config = dict(
    n_layer=14,
    d_model=384,
    n_experts=32,
    experts_per_token=2,
    d_expert=112,
    d_shared_expert=192,
    activation='swiglu',
    moe_layers=[1, 2, 3, 4, 5, 6, 7, 8, 9, 10, 11, 12, 13],
    n_empty_slots=4,
    router_score='softmax',
    normalize_top_k=True,
    routed_scale=1.41,
    balance_loss=0.00329,
    balance_bias=False,
    router_noise=0.3,
    router_cosine_scale=14.0,
    init_std_router=0.016,
    lr_router=0.000268,
    vocab_size=8192,
    norm='rmsnorm',
    norm_eps=1e-05,
    tie_embeddings=False,
    optimizer='adamw',
    lr=0.00123,
    beta1=0.95,
    beta2=0.95,
    batch_tokens=32768,
    seq_len=768,
    train_tokens=335000000,
    steps=10224,
    dataset='wikipedia_en',
)
Below are experts of layer 5 (counted from 0) of a mixture-of-experts language model. Rows are named router (the router's row for the expert), gate (a neuron's input weights, with its number), up (a neuron's input weights, with its number), down (a neuron's output weights, with its number) and show model dimensions 128-191. Each number is 200 + 40 x the weight over its row's rms, rounded and kept within 0 to 999.
Before each expert's rows: a language model's description of what the expert responds to. This comes from a sample of Wikipedia text that the model never trained on.

# expert 5
Counting and ordering words after an article, such as first, one, second, last, only, another, same, often followed by of.
router,109,169,207,150,212,216,225,164,206,193,164,206,181,264,151,219,261,202,185,167,167,190,199,204,183,200,207,242,133,217,217,259,196,268,285,164,143,204,217,223,216,186,144,298,194,227,170,230,266,194,200,203,160,148,156,209,232,206,252,248,195,149,228,244
gate0,232,185,202,228,206,219,165,208,255,129,178,229,186,180,130,240,214,188,216,196,218,173,169,178,241,199,195,219,196,278,246,205,215,262,194,172,161,212,215,154,168,222,171,204,219,266,145,204,220,186,215,137,249,214,178,241,203,223,201,167,248,193,285,261
up0,186,206,260,191,219,186,183,193,129,137,181,178,130,195,257,222,247,255,239,155,168,226,244,180,136,195,142,203,227,341,189,173,211,206,190,114,164,227,157,132,213,187,181,180,235,209,282,232,199,191,157,245,234,199,166,160,197,264,227,248,271,148,216,213
down0,153,146,244,185,221,192,220,245,213,200,179,209,255,244,209,251,228,146,213,214,179,108,187,244,235,208,198,148,163,205,223,237,129,151,253,164,188,148,198,161,190,218,244,174,221,239,246,151,144,244,134,196,200,267,265,166,251,194,178,182,244,207,203,119

# expert 9
Periods, including ellipsis dots and abbreviations like U.S., plus opening prepositions like In, For, According, With, and digits in census text.
router,223,151,145,236,198,240,177,241,187,155,159,202,221,212,175,244,185,252,162,200,180,200,202,166,172,251,163,238,181,208,208,169,275,174,178,220,228,251,238,248,160,236,197,179,147,183,165,169,266,164,233,209,210,154,188,273,190,205,217,196,220,187,213,172
gate0,189,195,246,216,220,225,192,179,315,137,242,171,187,181,162,187,206,206,180,219,215,164,191,172,219,251,271,250,238,255,156,158,180,142,207,226,199,192,118,169,118,182,182,211,157,166,226,198,127,265,212,144,264,247,190,249,229,180,161,97,195,284,232,224
up0,156,208,197,120,244,195,208,226,81,241,143,180,225,164,204,242,239,251,229,186,123,211,221,168,137,175,177,254,200,124,197,245,208,240,241,231,220,223,184,188,186,183,188,225,209,287,217,194,280,210,222,222,76,180,183,237,157,224,208,314,163,208,151,161
down0,168,213,224,214,233,248,183,173,224,196,218,136,159,239,163,141,213,200,220,187,262,198,205,213,160,157,195,116,159,160,227,276,157,186,185,192,260,193,212,120,225,205,168,248,262,228,285,237,151,171,194,136,231,255,245,237,219,214,180,229,232,195,221,223

# expert 0
Finite forms of be and have in running prose, such as was, is, had, were, been, often followed by past participles.
router,181,218,232,193,198,204,161,214,152,228,195,242,175,166,217,192,163,272,146,289,266,139,172,168,263,254,150,235,207,179,174,160,181,154,214,249,242,239,149,237,212,370,223,199,223,130,149,199,175,194,209,197,223,186,188,213,181,232,136,222,248,169,219,176
gate0,182,214,178,254,165,209,182,260,268,226,228,261,196,190,187,188,172,210,270,192,220,235,253,299,293,232,145,174,208,220,227,230,169,153,259,220,188,213,215,153,187,158,236,173,207,163,210,189,185,248,181,216,172,219,182,133,236,158,212,213,223,249,282,165
up0,168,209,113,229,171,192,249,257,213,185,239,271,213,200,156,210,185,230,184,148,218,163,285,207,258,206,217,241,213,190,153,218,207,275,223,190,261,200,188,186,204,231,179,212,201,133,157,235,192,139,235,192,127,208,149,201,282,221,182,233,176,193,226,239
down0,176,201,178,212,144,239,159,198,200,143,248,211,237,138,196,241,252,161,183,200,160,238,194,236,239,241,205,169,226,196,132,209,212,184,239,220,158,275,218,248,187,139,197,225,159,199,155,150,180,158,159,190,159,233,178,202,120,144,226,203,223,180,199,180

# expert 11
Line-initial dashes, line breaks and table pipes in infobox-style lists, such as chemical identifiers, taxonomy fields, Website, Elevation.
router,199,128,220,119,193,192,179,234,193,221,173,289,160,197,271,245,191,189,144,218,227,224,115,191,195,211,188,190,184,229,188,182,132,215,172,182,206,224,188,134,198,219,188,193,283,160,267,243,215,227,219,217,181,204,220,180,220,108,226,155,156,194,187,240
gate0,155,177,193,216,218,238,193,210,210,256,210,227,172,161,203,211,228,184,266,173,185,184,186,195,205,243,220,173,183,171,163,228,158,229,263,124,256,190,201,163,187,215,214,158,227,254,205,245,267,161,133,220,170,135,173,231,130,245,319,160,134,175,192,208
up0,221,218,187,225,196,189,174,127,237,202,182,172,205,241,203,209,150,280,147,255,213,206,244,179,251,203,271,230,191,151,279,161,209,157,225,237,119,167,182,240,188,208,192,249,177,198,211,185,180,188,252,214,242,258,171,193,154,208,169,198,221,272,173,182
down0,211,197,195,193,197,155,208,199,276,276,99,201,186,186,216,152,162,216,191,199,187,239,152,150,242,136,184,196,205,179,193,201,165,208,206,179,205,193,216,184,231,181,206,264,327,309,175,143,203,232,229,231,234,174,227,183,140,217,187,281,252,212,245,123

# expert 1
Short letter-pair pieces inside foreign proper names and uncommon words, often right after a capital, such as Dr-u-ga, E-g-mont, C-ri-terion.
router,125,237,182,236,201,261,156,217,307,185,193,171,276,194,201,137,278,103,217,162,239,203,132,219,179,224,192,221,251,223,212,166,192,252,219,247,212,226,172,207,171,150,235,187,85,216,224,212,124,238,234,166,207,147,253,205,193,102,158,164,209,190,161,154
gate0,124,227,214,304,227,264,185,157,264,304,205,234,243,175,228,171,226,127,270,196,265,116,154,214,207,230,199,236,236,251,170,239,164,193,195,299,198,177,184,197,245,223,203,173,191,284,206,256,182,203,208,213,237,194,216,205,195,183,137,165,192,200,242,243
up0,166,157,194,237,132,257,224,164,172,220,238,291,203,184,248,108,242,178,202,202,238,133,222,209,189,178,248,294,160,224,211,209,157,200,194,225,241,145,149,238,212,249,216,229,209,215,213,202,187,216,304,150,272,211,140,208,228,84,202,198,166,287,162,187
down0,230,178,135,176,174,200,165,185,193,179,279,129,236,201,158,224,189,220,246,207,150,187,216,242,180,239,210,273,200,191,241,193,246,264,134,191,206,204,176,272,231,203,165,244,159,169,168,214,230,205,263,176,148,275,257,236,167,243,192,206,167,227,259,173

# expert 6
Line breaks ending rows of pipe tables or list items, plus section markers, bullets, asterisks and country codes like ITA, ENG.
router,206,245,158,177,200,194,206,182,199,219,220,197,196,281,137,209,183,221,166,212,194,206,176,174,198,242,256,124,176,244,276,235,204,224,155,277,201,146,187,269,236,223,240,186,244,167,136,200,222,196,210,210,190,180,210,172,139,262,197,177,176,105,211,286
gate0,178,210,185,191,181,207,328,204,214,217,198,238,230,184,224,208,163,190,147,171,183,247,149,212,259,188,188,199,229,136,207,169,138,209,253,101,231,221,183,219,209,181,210,229,250,250,227,195,190,275,232,215,207,168,216,224,264,180,269,225,162,194,165,221
up0,167,208,160,188,268,159,173,158,208,226,191,266,216,232,174,141,214,147,184,183,209,219,158,146,168,234,185,197,97,134,207,205,234,190,184,251,115,241,191,203,170,210,183,206,130,131,229,183,269,205,171,166,189,229,169,163,186,225,214,222,172,167,214,249
down0,220,177,224,229,213,173,247,232,203,254,223,256,248,205,172,194,290,230,168,168,185,222,208,211,232,131,164,177,223,151,147,149,195,142,273,223,116,262,233,224,188,137,159,215,228,262,178,248,194,222,227,241,178,257,188,236,250,163,221,234,265,222,173,176

# expert 13
First pieces of capitalized or foreign words and titles, often after quotes or "the", such as So, De, El, New, un.
router,209,271,262,196,244,232,207,125,174,202,223,240,176,209,206,210,159,135,167,206,213,256,217,150,229,232,237,193,181,178,172,188,267,237,233,207,225,151,162,224,190,246,155,210,226,199,190,195,231,192,183,106,192,180,173,217,166,192,266,245,222,267,178,173
gate0,245,262,247,231,278,224,189,202,188,201,134,205,128,184,229,206,211,163,186,240,212,227,140,126,174,188,211,149,193,153,131,233,231,182,143,151,247,123,222,220,160,239,163,144,215,202,148,236,215,152,231,184,200,209,211,150,218,182,248,220,203,181,136,182
up0,289,189,242,220,207,189,140,145,155,211,198,186,218,187,224,279,244,132,205,246,224,208,184,177,235,144,194,179,225,160,118,87,149,165,217,197,214,247,217,183,245,199,182,195,247,215,208,195,232,187,212,201,179,209,249,182,214,180,278,229,259,133,216,240
down0,190,189,197,197,149,238,134,220,141,211,241,192,221,234,176,250,174,167,181,213,128,238,112,186,198,181,227,264,185,175,208,187,211,149,130,173,183,180,205,176,151,229,211,184,139,169,229,184,115,190,263,173,230,286,212,168,214,207,208,183,158,232,149,266

# expert 28
Commas, colons and pipes separating items in sports scores and goal lists, plus clause words such as that, where, whether.
router,93,160,237,162,142,132,268,199,231,244,233,125,277,242,196,206,203,187,180,239,189,207,207,200,219,204,255,176,243,132,221,230,241,219,188,217,148,165,125,231,201,260,201,263,210,199,167,165,234,165,255,261,238,212,255,206,217,199,215,259,243,161,172,169
gate0,199,292,163,149,176,167,198,133,272,193,176,195,175,226,201,190,195,146,200,201,179,144,203,200,106,156,231,167,173,163,207,155,217,210,187,184,234,247,179,197,192,270,255,193,177,216,288,217,240,277,222,166,196,134,175,253,208,250,234,196,156,258,163,278
up0,189,185,158,180,271,180,142,155,215,196,206,178,208,192,195,176,161,205,125,265,167,270,176,138,197,146,245,132,206,155,185,204,186,99,196,220,190,257,235,217,175,255,227,115,260,200,207,190,214,179,187,212,157,238,142,212,189,261,213,201,107,257,205,219
down0,167,127,154,155,210,200,212,251,199,226,227,244,239,142,194,212,243,147,233,263,170,138,232,169,94,209,191,265,204,161,235,213,229,285,202,180,179,224,91,244,218,208,157,185,172,223,167,142,152,217,188,216,138,237,192,254,242,163,189,224,128,222,203,241

# expert 24
Western first names and surname pieces in sports, music and politics, such as Michael, David, Richard, -son, -ton, -ley.
router,238,155,123,154,204,129,239,218,192,226,250,233,274,289,239,200,276,232,222,218,198,172,184,177,199,262,256,280,291,175,209,209,240,182,132,154,235,242,198,243,217,204,176,246,184,202,163,207,236,254,105,203,193,220,201,158,195,188,182,175,210,212,117,280
gate0,256,219,120,185,156,268,213,183,200,180,233,296,232,174,205,181,147,167,191,296,179,263,181,96,243,206,170,157,157,159,223,189,193,126,196,188,157,181,210,169,216,234,218,150,207,243,247,172,162,213,218,222,229,211,175,225,231,217,218,200,204,157,195,205
up0,191,224,233,163,211,160,189,140,201,262,217,165,131,167,197,286,295,215,182,196,157,158,189,246,171,233,184,236,180,221,174,182,213,226,153,211,147,240,115,255,164,190,178,244,312,227,180,205,221,168,204,168,199,214,255,210,186,175,224,201,193,185,204,144
down0,274,185,158,176,267,248,176,302,247,234,232,173,218,180,222,207,174,211,206,210,179,192,258,134,208,188,156,209,188,212,199,149,199,199,197,153,169,223,136,278,196,193,216,249,279,172,192,220,155,215,232,196,177,220,231,179,200,208,204,143,260,176,161,259

# expert 12
Last word pieces of foreign place and personal names, such as -an, -man, -ian, -yan, -kov, as in Smolyan and Katipunan.
router,167,150,186,161,210,175,222,239,201,151,247,154,165,172,243,153,216,273,167,219,185,142,266,220,169,168,146,209,164,162,200,200,238,121,135,241,111,262,194,217,126,247,176,127,237,209,231,201,236,177,204,214,204,236,189,165,148,284,228,188,159,271,218,200
gate0,176,184,245,238,223,234,225,194,203,172,222,186,192,189,205,264,225,238,225,174,165,194,190,202,230,199,238,232,269,249,153,216,155,211,237,176,196,166,183,186,155,191,111,189,173,129,236,214,266,198,140,196,223,122,187,241,158,140,233,179,237,277,198,211
up0,258,230,224,213,206,293,220,172,198,221,187,193,222,246,248,203,199,217,226,192,170,225,204,147,219,204,171,131,213,175,146,157,168,241,155,266,182,186,264,255,200,196,243,213,239,238,170,234,195,257,202,193,147,189,191,236,225,197,242,200,165,218,202,196
down0,190,158,112,242,152,235,249,112,228,158,244,206,226,202,197,187,221,190,212,187,219,176,213,186,134,207,166,235,170,219,269,234,242,120,243,179,190,159,266,217,217,195,292,234,217,163,227,207,168,179,230,146,245,178,252,206,231,216,207,165,173,194,160,213

# expert 17
Plural suffixes s, ies, ations on team names and nouns, closing parentheses and quotes, and goal-minute apostrophes in sports tables.
router,164,257,239,166,205,244,165,222,169,282,189,145,167,252,166,159,228,146,303,188,205,179,266,203,207,145,183,224,226,196,209,216,214,254,181,214,208,175,191,185,197,217,206,163,178,152,159,188,224,216,174,216,196,234,238,200,233,129,163,170,227,147,274,234
gate0,180,219,224,95,253,277,264,210,201,212,215,130,188,213,188,200,225,270,160,125,146,166,208,202,209,199,183,209,197,130,145,272,163,226,276,132,253,121,253,175,162,237,234,156,158,153,186,221,211,177,187,171,120,184,165,140,240,180,256,279,195,192,222,197
up0,253,103,160,284,239,227,158,210,156,157,199,152,200,179,284,198,147,323,230,189,199,211,222,185,253,203,246,193,233,263,181,199,194,156,200,171,197,204,162,176,198,185,178,209,325,208,224,200,222,198,177,179,63,192,205,147,209,243,192,207,208,195,175,187
down0,258,222,155,124,155,203,173,202,178,232,187,238,236,186,172,187,206,124,206,254,157,258,186,211,201,232,190,200,243,225,176,149,177,228,176,158,181,189,211,219,104,193,215,152,201,165,202,194,136,268,158,142,197,203,129,167,242,179,184,147,245,188,138,206

# expert 26
Syllables of romanized Asian names like ong, ung, ang, plus opening quotes and brackets and participles like based, called, located, named.
router,258,178,256,187,217,216,183,238,153,156,266,135,208,232,269,214,227,238,269,205,282,187,256,179,141,260,242,119,243,264,213,159,166,233,253,207,163,185,220,221,189,126,237,96,240,173,203,195,212,251,226,202,163,212,219,236,189,198,148,223,181,199,166,220
gate0,185,336,255,176,143,191,255,210,168,238,182,174,181,227,172,197,198,222,202,180,257,171,334,191,192,223,159,193,190,230,193,282,171,216,159,251,227,84,264,219,214,168,189,189,225,171,172,214,200,173,262,185,214,149,144,223,227,149,170,224,188,173,129,274
up0,142,184,172,259,228,133,186,204,205,179,244,226,161,219,163,157,206,167,197,249,218,278,141,163,190,272,200,214,142,148,226,156,225,179,189,240,220,212,170,211,282,219,269,251,213,196,269,187,159,190,221,187,213,120,146,207,117,210,196,182,266,194,169,129
down0,214,254,225,161,224,239,225,200,255,171,250,185,148,194,235,238,156,229,152,260,148,197,195,207,157,265,171,220,228,224,182,211,294,234,181,201,181,232,117,215,214,202,170,213,227,153,142,122,201,194,194,200,180,218,243,181,119,162,233,272,226,196,224,223

# expert 16
Ordinary nouns after an article or adjective, naming a type of thing or person, such as season, film, band, comedian, label.
router,245,252,171,241,192,175,227,225,257,221,206,196,258,151,213,134,158,211,172,252,224,164,190,190,121,256,226,235,167,211,203,184,196,212,204,157,245,179,213,130,169,132,217,204,184,189,215,235,200,251,167,112,188,208,167,271,230,273,171,104,235,220,233,199
gate0,190,151,200,156,230,204,200,205,192,145,229,172,182,207,213,192,187,186,251,206,205,165,188,242,205,243,138,288,166,222,100,217,227,131,176,271,192,190,201,278,223,241,252,208,211,119,212,125,162,200,196,199,148,147,217,215,225,189,221,247,211,263,259,144
up0,202,219,182,189,219,208,185,240,261,254,151,233,184,222,190,168,181,231,249,289,132,201,113,188,226,220,244,176,195,274,273,213,190,242,255,182,239,275,189,147,146,158,242,246,187,233,301,275,239,234,237,236,226,185,158,223,209,217,294,223,145,296,169,265
down0,150,261,198,328,232,164,216,183,186,237,142,223,179,138,159,169,175,208,220,210,205,219,230,256,201,199,195,192,256,222,170,302,211,172,247,214,155,255,200,130,207,204,140,183,237,167,163,179,234,242,146,185,212,190,157,250,303,163,260,213,184,176,221,142

# expert 7
Middle or final pieces of words split into several tokens, such as hered-it-ary, Berlus-con-i, good-s, bayon-ets.
router,225,180,178,201,230,183,223,152,195,197,193,206,112,145,125,262,209,183,212,121,240,261,130,249,252,201,145,230,159,164,235,218,189,179,245,203,197,234,162,165,206,166,95,219,246,231,204,243,189,150,209,258,192,184,252,118,189,229,205,152,203,252,254,200
gate0,185,169,169,217,220,329,228,187,210,157,183,204,136,162,189,210,175,283,217,222,219,192,246,181,276,268,269,178,198,250,183,249,187,150,155,247,198,176,171,216,216,216,191,191,220,244,235,201,171,205,185,250,192,238,239,155,203,215,176,206,209,261,207,169
up0,338,230,213,247,126,197,229,220,168,179,187,200,202,199,175,162,224,120,208,197,241,203,167,229,176,144,180,199,191,153,242,208,231,242,254,189,180,220,298,241,89,220,242,174,192,159,182,109,203,241,205,155,223,171,189,207,222,181,178,217,148,201,111,222
down0,262,254,264,294,208,208,271,250,176,240,209,231,200,246,167,204,212,232,146,142,234,243,170,178,174,101,119,226,183,176,132,228,197,228,200,161,237,226,236,122,214,181,214,259,120,104,224,232,217,267,176,232,288,257,181,254,241,198,226,224,260,196,208,153

# expert 21
Periods ending sentences and blank line breaks before new paragraphs or == headings ==, often at article starts.
router,259,195,175,267,259,274,247,200,244,133,190,189,170,119,151,172,245,212,217,241,211,207,256,188,207,149,123,167,252,182,145,227,243,116,196,221,167,207,211,149,204,219,210,176,162,199,216,150,202,199,244,185,191,236,193,207,236,244,208,155,217,180,296,205
gate0,174,220,158,230,133,218,226,187,221,195,173,135,217,213,227,285,169,191,232,173,164,193,228,198,193,242,198,209,232,250,148,320,162,124,184,208,170,183,200,279,243,168,221,191,189,196,209,217,200,185,217,193,296,194,162,211,180,160,181,165,227,240,136,147
up0,127,212,229,181,183,201,233,284,161,166,173,201,105,236,197,255,200,231,209,190,148,138,190,198,261,170,146,259,246,200,163,254,195,190,169,228,225,251,104,214,191,178,64,210,169,259,208,237,169,211,144,243,235,199,126,193,239,177,209,141,191,187,153,180
down0,287,177,191,163,152,234,229,162,211,156,161,175,257,207,170,175,171,192,194,244,186,250,230,246,168,221,212,207,237,211,197,246,258,131,227,317,191,201,197,134,158,186,184,204,262,193,182,163,167,190,188,238,163,219,198,191,221,188,157,204,236,135,203,242

# expert 4
Digits and codes in sports results tables and event names, such as Egypt F3 tournament numbers, Championship, FC, Olympics.
router,180,240,262,262,182,128,279,207,237,214,144,126,227,243,242,230,214,250,132,175,233,196,173,223,199,215,221,236,258,258,163,238,188,195,210,222,212,148,264,165,218,170,180,200,195,237,171,255,197,169,220,250,225,234,271,234,251,139,239,208,178,182,162,221
gate0,238,235,188,138,256,218,193,189,226,195,217,162,221,206,228,200,223,198,214,234,205,244,130,259,148,137,192,164,170,174,190,140,140,233,264,176,201,148,158,137,225,198,158,224,201,276,176,248,131,151,235,206,215,206,216,284,212,229,204,205,211,222,167,246
up0,183,151,239,220,182,237,143,140,167,220,116,192,120,212,187,253,191,168,133,239,182,234,248,189,251,216,195,212,204,127,158,207,219,184,215,190,176,205,179,238,129,198,285,233,106,108,221,131,241,208,210,215,130,226,205,180,219,168,229,184,100,243,124,84
down0,207,144,133,184,174,169,170,148,163,161,223,190,192,238,247,130,158,192,151,182,167,210,189,143,191,176,185,264,184,150,233,166,262,131,265,228,141,260,213,129,143,209,191,82,148,218,244,212,214,232,208,170,134,179,166,232,186,173,177,238,191,217,196,203

# expert 20
Prepositions and linking words before a noun phrase, such as in, as, of, within, by, after, especially Location within and Country: in geography infoboxes.
router,165,153,203,235,193,170,217,262,202,211,159,248,190,228,190,229,197,115,224,209,223,171,208,170,153,163,224,232,123,194,227,160,170,254,202,262,137,175,156,221,167,189,217,140,208,227,133,211,167,219,181,206,183,217,248,202,232,171,200,163,139,171,270,221
gate0,236,245,278,167,143,143,168,161,175,200,185,217,213,148,202,182,249,171,222,199,177,243,242,249,227,238,189,191,212,175,192,150,182,209,208,166,257,209,199,217,211,163,141,200,219,193,199,198,240,247,209,253,148,256,178,192,180,178,159,82,221,220,221,284
up0,109,226,149,195,180,247,170,204,239,116,230,217,168,159,230,292,240,203,231,167,182,224,217,215,150,191,253,282,195,185,198,269,249,189,194,162,189,214,190,169,194,275,240,157,226,263,208,159,237,207,132,180,212,221,186,197,169,241,243,216,233,184,109,122
down0,190,194,227,148,188,221,145,229,130,198,181,275,210,205,160,196,156,129,207,195,215,170,218,180,233,182,146,155,117,188,264,128,228,175,199,225,204,197,221,167,239,141,303,138,220,169,135,168,143,282,220,221,200,180,212,205,170,213,198,199,182,138,133,215

# expert 3
Participles and adjectives like released, recorded, born, new, and the "=" or "The" opening lines in album, song, and film articles.
router,140,249,216,207,223,222,215,190,180,219,230,168,211,127,238,227,256,173,252,242,205,194,213,202,219,116,189,250,277,257,174,282,194,236,123,229,192,131,144,185,170,195,182,210,211,163,215,178,240,245,125,184,216,164,236,178,187,265,223,252,238,181,177,109
gate0,176,153,247,180,221,167,269,197,119,176,111,198,239,110,214,185,228,192,166,174,162,195,203,211,223,181,210,139,238,178,156,174,190,109,229,164,226,163,178,219,142,225,154,222,219,142,233,160,152,187,152,124,246,229,61,226,212,181,237,147,241,262,146,213
up0,177,213,170,230,164,257,167,232,198,199,198,272,240,195,206,223,157,223,285,187,167,180,191,227,192,127,156,276,222,183,242,135,165,261,177,158,164,287,224,128,220,214,214,177,189,193,184,203,253,185,236,284,123,175,224,321,116,165,168,209,192,135,222,248
down0,154,218,183,232,248,211,236,241,223,147,133,130,116,244,175,205,146,249,225,168,258,210,243,229,267,164,186,181,238,211,188,285,126,257,199,184,275,118,229,211,227,212,188,219,267,226,170,212,197,216,124,317,199,220,215,187,158,182,169,220,256,177,224,258

# expert 25
Table row labels such as Total, Other, Genre, plus adjective endings -ic, -ical, -tic and abstract nouns like role, final.
router,132,173,175,227,197,192,239,133,165,194,143,215,242,162,127,207,124,295,224,118,206,216,240,217,183,224,230,145,227,161,191,219,180,161,192,200,269,155,201,231,237,251,276,240,272,250,164,227,181,184,198,241,135,265,168,234,224,177,191,115,148,202,218,229
gate0,170,151,162,248,199,209,183,247,223,171,198,235,256,195,229,235,184,214,225,149,171,204,236,204,155,230,162,183,237,212,212,150,156,230,203,176,247,133,191,160,235,135,167,151,164,154,140,156,183,218,201,211,243,208,289,224,222,215,166,182,243,220,234,175
up0,196,192,189,209,208,213,150,237,213,192,200,246,236,231,173,211,112,240,186,155,196,204,265,209,215,250,197,134,236,264,210,205,219,204,213,99,172,195,237,206,147,267,185,218,144,226,182,178,221,231,229,276,122,168,250,158,155,158,163,165,203,267,185,241
down0,210,167,206,81,151,202,251,180,202,236,167,271,191,152,191,199,197,187,194,244,183,169,239,196,138,202,168,107,275,155,190,290,176,194,247,147,201,252,160,232,208,261,157,241,193,223,183,184,195,184,172,150,202,196,236,178,175,271,170,195,159,130,263,161

# expert 19
Single digits inside years, dates and map coordinates, especially 0 and 9, such as 2-0-th century and 3-5.1569, plus ten, hundred, thousand.
router,137,159,214,198,235,224,179,205,141,128,271,223,255,195,184,226,208,165,277,253,139,192,217,192,196,169,186,244,246,98,193,202,199,213,161,133,214,182,235,220,237,239,198,187,236,170,232,164,240,215,155,126,233,178,173,216,188,260,189,246,187,159,197,203
gate0,222,181,239,200,206,234,207,177,179,176,122,209,217,159,159,216,130,217,264,233,166,231,179,273,228,250,256,144,199,173,235,215,148,209,150,197,210,168,195,227,168,140,218,188,252,64,166,213,215,248,172,140,232,166,204,209,254,223,211,194,216,220,182,188
up0,216,236,213,179,196,180,191,238,228,106,288,193,267,207,152,168,159,242,233,199,159,210,186,261,196,179,140,154,175,160,264,183,242,159,172,191,201,215,230,157,244,188,133,221,228,132,146,203,163,192,219,194,149,219,221,227,139,191,188,181,254,189,272,104
down0,225,161,197,109,215,277,176,174,164,211,227,130,203,172,230,151,230,159,244,144,242,273,177,286,172,155,254,210,185,218,199,261,203,177,146,241,199,128,197,163,125,264,202,54,184,186,206,229,173,250,232,229,177,172,155,279,199,212,204,200,259,226,290,145

# expert 10
Head nouns that close an organization name or a collective noun phrase, such as Agency, Commission, University, government, unit.
router,232,229,200,264,205,207,197,257,203,256,153,218,180,201,228,239,205,242,171,247,226,241,231,261,231,207,240,182,179,156,203,181,225,196,182,135,240,187,203,193,195,223,150,230,162,196,239,154,163,188,167,228,250,222,239,104,266,199,220,179,139,202,170,164
gate0,227,268,180,150,224,241,225,188,224,225,246,196,199,146,170,162,111,158,228,212,272,257,223,216,167,206,122,159,228,195,262,138,188,199,228,332,194,128,200,285,178,224,229,146,238,168,202,131,195,189,253,181,210,240,179,245,214,199,263,232,182,193,220,218
up0,158,215,208,215,206,204,199,202,166,244,206,210,192,160,124,162,173,260,214,210,149,185,194,238,180,219,224,201,188,210,198,161,208,251,169,172,165,205,213,128,233,160,225,169,182,276,189,154,219,199,246,122,197,264,154,141,121,242,117,153,216,238,230,210
down0,195,212,165,244,179,195,221,222,173,176,187,119,231,142,196,208,227,194,231,135,215,133,216,82,160,199,120,169,259,210,205,172,249,214,158,220,223,195,260,199,157,166,180,238,325,188,189,193,200,245,162,252,126,148,250,141,155,181,156,208,152,238,156,163

# expert 2
The word-initial prefix re (resigning, requiring) plus name-opening capitals such as United, North, World, Royal, and $.
router,189,202,211,218,236,105,161,168,147,173,164,174,132,235,224,214,220,126,247,256,197,199,257,187,211,187,274,190,135,193,96,202,162,231,213,135,195,136,239,208,225,182,184,219,174,260,245,140,182,151,216,254,193,186,226,233,202,168,144,139,154,242,250,195
gate0,231,206,198,214,260,206,178,217,179,271,253,189,157,192,264,211,205,212,208,170,165,185,163,180,191,149,189,212,179,228,205,156,152,237,245,183,213,188,250,212,121,170,183,193,209,271,221,280,260,201,217,227,150,162,132,188,220,270,215,148,185,199,170,168
up0,245,230,230,238,229,170,229,236,203,287,311,160,200,264,241,247,195,213,220,208,201,234,125,205,278,119,181,133,192,219,234,140,98,192,149,186,231,243,246,230,153,222,177,250,203,244,217,306,245,172,187,204,198,168,141,197,228,294,254,181,192,183,151,185
down0,254,197,189,223,179,168,109,190,161,273,197,141,220,185,242,187,171,154,175,218,182,183,194,135,185,225,190,170,247,150,200,171,198,161,164,136,167,178,284,160,106,219,149,190,190,281,183,179,314,149,234,180,153,157,125,186,242,211,179,152,187,220,181,193

# expert 15
Digits and decimal points inside statistics tables and coordinates, plus table header words like Votes, Goals, Pld, Apps.
router,181,195,225,215,198,241,135,124,169,270,120,204,185,239,107,270,230,231,163,221,177,224,159,189,171,227,235,122,210,148,156,158,140,212,183,146,119,145,226,250,240,175,237,193,183,200,193,153,196,137,274,212,198,165,222,135,201,176,250,204,225,145,170,234
gate0,236,213,208,201,204,245,230,137,182,259,168,207,197,188,125,230,171,173,184,222,231,229,194,194,137,232,179,191,183,217,206,148,192,201,212,249,202,257,115,190,219,248,234,182,145,92,148,217,174,205,268,174,157,159,201,240,227,171,217,190,260,182,133,175
up0,242,195,220,185,203,202,184,222,189,203,204,195,213,214,144,217,167,204,174,225,200,196,204,204,196,307,262,185,251,170,180,128,171,231,231,204,215,279,195,242,210,197,239,209,138,182,197,227,151,158,252,185,168,168,183,212,201,218,222,216,161,187,150,180
down0,157,276,271,167,151,168,228,128,122,234,202,271,163,263,189,299,135,239,175,182,186,199,278,205,258,241,189,196,195,281,221,201,136,213,253,201,158,253,277,249,247,201,181,131,140,213,196,189,300,208,236,243,217,255,251,250,236,256,214,178,118,216,272,181

# expert 22
Pieces of Latin species names and author parentheses in genus and species lists, such as -ensis, -idae, maxi-mus, plus man and Man.
router,165,247,193,164,102,194,153,202,187,217,195,170,235,193,229,222,202,258,162,229,148,159,140,176,147,224,158,161,236,91,210,305,247,174,183,183,180,168,186,242,266,213,195,167,159,173,138,161,235,97,218,207,233,202,164,267,172,167,179,273,209,142,106,165
gate0,119,227,191,205,223,170,195,239,225,218,120,261,165,220,170,212,187,193,178,278,151,293,151,283,204,190,131,179,202,199,175,215,220,196,225,221,157,260,168,192,212,219,183,325,197,144,235,156,168,137,285,242,251,202,206,114,148,180,189,243,215,130,217,206
up0,193,227,229,268,203,231,97,198,236,310,122,247,251,210,225,225,177,220,169,253,219,190,145,146,113,193,159,164,259,191,254,277,220,186,155,214,182,237,202,193,279,204,238,218,143,195,171,196,175,199,242,248,163,208,216,219,217,187,191,241,246,159,229,196
down0,253,161,227,218,268,241,178,195,250,227,210,206,96,222,205,234,181,223,196,187,223,168,269,281,148,176,222,190,153,237,176,189,226,313,216,139,129,262,200,165,198,178,210,138,273,231,200,224,154,195,189,127,190,256,251,146,141,212,209,183,228,227,191,206